Below are experts of layer 5 (counted from 0) of a mixture-of-experts language model. Rows are named down (a neuron's output weights, with its number) and show model dimensions 0-39. Each number is 50 + 15 x the weight over its row's rms, rounded and kept within 0 to 99.
Before each expert's rows: "comes before" lists some tokens at least twice as common just after its tokens as in all text. This comes from a sample of Wikipedia text that the model never trained on. Tokens count by the router's weight.

# expert 6
comes before: ": ", "- ", "by", "Born", "(", "information"
down0:42 38 38 68 50 63 22 62 87 44 46 41 16 50 59 46 34 38 27 45 58 59 59 40 57 65 37 59 59 59 66 71 61 75 35 67 60 36 46 58
down1:68 10 60 57 67 64 46 35 46 52 50 72 32 70 32 55 55 73 58 65 46 96 56 44 51 58 64 56 30 60 40 48 55 34 59 25 39 70 39 50
down2:60 72 20 52 30 71 54 22 73 44 28 37 44 49 46 58 79 51 36 57 46 40 78 53 59 91 49 34 24 57 64 56 27 55 51 23 47 47 30 56
down3:60 63 66 74 41 65 28 33 44 29 61 67 81 53 54 59 45 56 69 45 54 55 72 60 69 25 38 45 76 70 42 54 43 50 65 65 58 43 48 72
down4:35 31 45 65 52 50 68 46 41 37 77 62 63 43 44 80 42 52 48 68 73 30 68 49 61 79 84 60 61 40 22 39 25 73 28 54 43 54 45 36
down5:51 39 61 20 65 38 75 82 53 44 35 68 39 57 39 68 46 35 40 65 44 51 57 39 45 55 53 70 56 65 66 35 74 33 42 50 49 30 54 74
down6:63 65 71 43 49 47 28 65 29 28 69 62 75 83 79 54 60 56 70 53 62 55 50 31 46 61 57 37 27 98 67 36 47 63 52 48 25 34 49 55
down7:62 54 36 27 38 25 28 51 62 45 66 45 46 29 55 46 48 54 50 60 42 77 35 23 30 66 58 61 58 50 61 29 48 60 36 28 35 64 46 57

# expert 21
comes before: "the ", "he ", "and ", "which ", "a ", "it "
down0:52 46 54 66 54 43 47 37 76 40 41 56 27 55 33 72 65 64 37 59 37 56 40 41 60 48 54 45 53 61 57 81 61 62 57 47 29 54 80 75
down1:31 35 35 44 67 50 49 62 34 49 63 33 57 55 54 48 44 27 44 44 74 37 58 53 43 65 67 61 43 68 22 52 63 44 36 55 37 59 63 72
down2:47 70 33 64 64 23 47 61 50 64 28 30 52 43 62 44 21 46 73 22 45 49 37 66 26 65 68 54 37 50 35 58 78 41 49 48 27 41 43 38
down3:44 41 29 53 36 46 65 73 54 50 36 14 50 49 24 79 41 49 65 52 19 56 54 40 78 46 55 53 60 56 37 34 48 50 58 26 38 53 66 28
down4:46 44 57 80 28 63 32 40 75 51 43 64 44 36 37 45 29 74 41 41 52 40 34 34 46 29 43 44 45 53 69 41 43 69 54 35 68 50 47 58
down5:62 06 39 32 27 61 35 44 64 73 52 57 58 49 43 36 52 48 59 47 64 56 28 51 37 59 76 65 15 52 61 43 49 53 56 21 43 59 56 72
down6:43 31 61 46 50 57 11 00 58 49 55 28 56 73 60 65 63 54 71 49 86 28 65 57 56 58 67 56 18 30 18 57 68 44 65 31 82 41 62 70
down7:31 62 15 43 48 55 51 47 62 33 26 47 68 52 66 53 55 59 55 35 46 51 37 55 43 51 68 48 56 42 33 55 56 61 45 61 50 68 58 57

# expert 2
comes before: "\n", "\n\n", ", ", "; ", "==", ")"
down0:66 61 65 47 45 25 22 41 57 68 81 37 29 47 32 50 59 64 33 42 27 38 54 54 48 46 25 36 46 52 36 31 23 66 18 68 45 39 73 11
down1:48 44 17 43 83 71 39 34 51 43 59 51 36 72 43 46 57 39 69 63 50 51 69 38 80 28 52 44 67 47 56 72 42 60 53 50 39 62 43 80
down2:45 38 70 75 33 46 33 34 24 55 77 14 43 63 69 43 29 16 48 60 59 61 79 55 53 71 50 63 44 50 71 24 51 64 84 67 47 70 51 52
down3:44 36 56 49 58 55 66 34 62 42 14 73 50 74 37 64 50 55 73 35 43 51 42 68 38 50 48 38 34 68 51 75 39 46 57 59 33 38 65 54
down4:40 80 42 64 51 52 57 56 41 48 42 52 41 60 44 61 60 34 75 50 43 22 67 45 38 56 53 70 45 48 43 78 56 70 28 66 71 49 58 39
down5:57 47 59 30 52 54 37 44 60 59 53 42 63 39 60 36 61 54 47 34 58 60 63 49 58 57 55 70 40 51 34 61 52 15 84 45 80 66 58 57
down6:64 22 49 57 41 30 34 48 39 27 91 43 46 41 48 60 49 19 94 48 54 57 23 38 47 65 49 52 63 73 21 56 47 55 65 38 39 54 14 81
down7:20 83 67 52 55 55 45 62 54 40 51 50 57 46 58 10 31 52 57 37 59 32 47 41 60 68 50 69 66 63 58 35 39 60 15 57 45 70 63 31

# expert 5
comes before: "| ", "(", "|", "– ", "& ", "R"
down0:58 71 36 57 56 58 55 40 54 44 56 52 47 44 57 56 80 27 49 56 66 29 47 46 52 33 63 50 68 30 75 47 47 60 81 49 62 66 54 47
down1:58 32 33 35 31 31 36 46 52 74 82 57 60 36 36 56 65 54 14 47 25 58 65 51 97 66 80 28 32 63 66 50 61 63 43 44 40 65 53 76
down2:51 46 48 38 28 33 65 57 38 45 51 00 49 47 58 48 58 19 55 46 51 47 66 32 61 41 51 41 65 31 57 52 61 20 42 52 37 45 42 37
down3:51 74 27 27 40 51 38 60 32 17 34 59 69 39 21 44 27 31 46 37 57 00 61 50 26 54 26 45 30 39 45 19 74 35 40 13 71 41 53 44
down4:64 55 45 20 37 69 92 39 00 62 75 40 59 69 52 36 39 80 66 47 46 51 75 54 61 46 35 69 58 56 62 49 59 66 51 38 47 28 30 49
down5:45 32 26 47 57 77 67 30 73 71 30 57 42 37 49 40 67 47 42 49 53 54 51 70 65 31 67 40 67 20 54 46 45 31 28 66 57 28 57 49
down6:66 90 39 24 65 58 17 42 65 22 43 47 44 50 50 42 62 40 43 49 55 65 22 65 59 48 62 54 48 53 25 51 51 20 64 63 40 42 49 31
down7:45 42 43 74 38 43 46 61 57 44 61 46 54 39 62 40 21 52 34 48 68 45 45 36 35 38 54 59 36 52 38 74 48 85 65 43 67 42 63 35

# expert 22
comes before: "the ", "a ", "his ", "their ", "its ", "her "
down0:34 66 45 38 53 65 26 39 56 55 59 49 64 28 42 82 77 44 63 50 71 29 56 52 83 36 64 28 44 75 51 48 45 68 61 39 49 48 56 82
down1:34 45 26 33 71 63 50 49 42 60 51 41 72 44 58 64 47 36 80 58 69 56 33 35 49 42 64 30 38 54 37 47 64 59 56 52 41 39 32 53
down2:25 34 49 47 43 53 66 45 59 43 47 58 44 47 37 40 62 45 49 46 60 62 46 44 23 30 67 62 50 71 63 27 71 67 35 57 69 36 56 38
down3:65 37 37 54 55 50 58 51 27 50 75 68 49 71 79 77 41 72 33 50 44 55 55 48 48 62 46 36 40 49 49 25 31 40 64 44 27 20 41 37
down4:36 61 25 30 55 60 49 10 54 67 63 34 50 81 63 39 30 73 45 55 38 73 62 31 44 48 51 53 42 54 25 45 49 42 27 34 57 45 73 45
down5:58 43 59 69 55 63 35 62 63 56 50 43 59 66 49 50 41 67 36 20 38 54 55 51 60 64 59 75 44 78 58 42 55 19 38 69 61 47 43 16
down6:67 40 37 32 81 37 67 53 64 74 55 70 42 47 35 35 75 57 28 62 36 47 39 64 53 51 31 64 40 58 44 62 42 58 49 43 58 42 61 48
down7:51 65 50 51 42 77 39 64 63 33 60 51 69 58 36 88 36 39 52 52 67 27 51 61 72 55 47 67 42 65 42 72 46 40 37 60 36 49 38 56

# expert 14
comes before: "and ", "| ", "(", "in ", "of ", "|"
down0:48 85 66 57 58 36 77 44 78 48 35 27 40 34 58 23 42 38 57 55 35 53 46 47 63 56 61 39 65 33 50 61 47 42 55 36 71 57 35 54
down1:52 28 50 36 30 67 75 46 42 75 41 18 53 34 16 42 35 35 59 71 36 33 14 36 44 48 31 56 47 42 29 66 45 28 65 57 38 53 68 56
down2:33 35 61 87 36 56 45 62 79 54 45 66 32 53 46 65 58 37 46 29 24 58 76 50 40 47 39 58 60 59 75 32 60 45 49 30 42 79 56 76
down3:61 55 45 35 47 70 30 45 62 49 51 70 91 64 58 31 53 52 77 66 40 34 27 67 48 48 46 84 36 34 47 38 44 85 41 53 44 41 27 50
down4:64 46 47 50 45 41 38 67 51 49 56 48 51 77 51 29 44 70 24 37 69 40 62 53 43 75 68 25 55 55 25 57 73 41 43 64 36 34 51 54
down5:67 69 74 65 25 72 72 43 33 66 51 47 54 43 44 37 49 71 22 42 28 37 57 26 53 50 53 74 50 58 50 40 47 41 47 30 58 39 61 56
down6:26 24 45 50 17 57 62 51 43 54 60 36 24 42 67 44 50 46 54 45 44 43 77 54 34 57 47 36 35 63 60 68 74 34 53 38 30 82 39 37
down7:59 56 59 46 56 38 85 09 49 36 32 74 80 49 33 35 51 49 64 69 68 34 56 55 50 43 58 48 65 40 46 73 65 58 54 38 32 75 36 64

# expert 18
comes before: "the ", "September ", "December ", "April ", "January ", "June "
down0:53 32 57 53 47 27 54 99 49 82 68 28 37 75 45 43 37 52 57 58 70 45 47 51 35 07 37 62 70 38 58 29 59 73 72 50 39 67 59 38
down1:67 60 60 36 39 62 60 52 66 66 57 56 42 54 41 53 38 49 27 50 47 77 38 44 37 37 52 37 36 53 75 63 70 56 82 58 62 59 37 66
down2:40 69 32 63 57 58 51 57 59 75 74 43 68 29 58 28 40 79 41 69 51 52 45 35 51 61 40 74 66 61 41 58 63 62 40 70 44 46 58 48
down3:64 69 37 15 63 57 71 56 52 48 34 34 56 61 50 67 37 33 32 60 19 58 62 48 61 58 43 52 52 45 60 29 69 44 48 29 27 41 36 43
down4:24 59 38 70 68 55 29 73 38 34 58 45 81 18 30 57 48 47 58 49 70 56 50 62 46 19 36 55 77 30 58 53 49 54 42 59 48 64 45 43
down5:50 60 55 36 38 63 63 47 57 54 40 60 44 68 55 40 23 45 55 53 74 43 30 53 47 20 39 49 28 43 45 37 46 73 62 51 74 42 64 62
down6:66 65 37 34 61 45 51 56 55 57 42 59 77 61 62 45 49 75 67 27 28 49 76 48 72 54 54 47 67 26 30 41 66 36 58 40 47 45 46 43
down7:78 73 33 71 29 59 41 69 48 26 37 41 24 28 55 51 35 29 67 29 56 50 56 51 39 31 46 79 40 32 55 32 52 41 64 48 52 22 42 74

# expert 25
comes before: "- ", "| ", "= ", "===", " ", "=="
down0:74 65 69 60 72 36 52 35 39 32 67 37 45 65 61 38 26 51 42 47 67 46 13 55 49 61 45 70 38 58 42 33 33 47 37 81 47 32 70 51
down1:70 33 42 66 47 61 53 27 46 24 27 46 59 22 29 64 68 31 24 45 69 38 40 70 43 76 56 62 43 21 52 81 35 53 73 66 54 52 73 55
down2:28 61 62 34 74 31 27 38 27 29 53 65 52 43 54 45 66 46 39 49 64 33 56 16 72 54 44 42 57 77 57 40 50 53 31 50 64 43 53 58
down3:52 65 56 76 39 54 42 65 59 34 39 39 69 57 71 39 47 52 49 83 79 61 64 43 73 39 59 52 22 43 61 61 34 39 44 52 58 50 76 41
down4:36 42 37 56 38 37 66 45 09 53 63 52 82 29 43 58 46 22 59 48 30 64 54 36 39 50 46 52 55 51 60 63 41 57 42 46 49 56 82 46
down5:77 34 43 39 45 70 35 28 67 53 70 39 36 69 29 70 41 34 84 57 74 46 71 49 28 32 74 33 53 45 55 34 77 60 25 73 84 29 54 48
down6:51 59 54 56 65 52 43 41 33 40 89 60 49 48 52 39 58 36 39 47 62 28 62 64 67 68 40 57 58 32 40 39 36 74 54 48 53 40 32 80
down7:59 22 67 65 12 54 55 70 38 42 61 64 30 30 36 55 67 48 24 60 57 44 65 49 42 61 63 30 47 61 28 54 50 48 59 34 59 66 52 36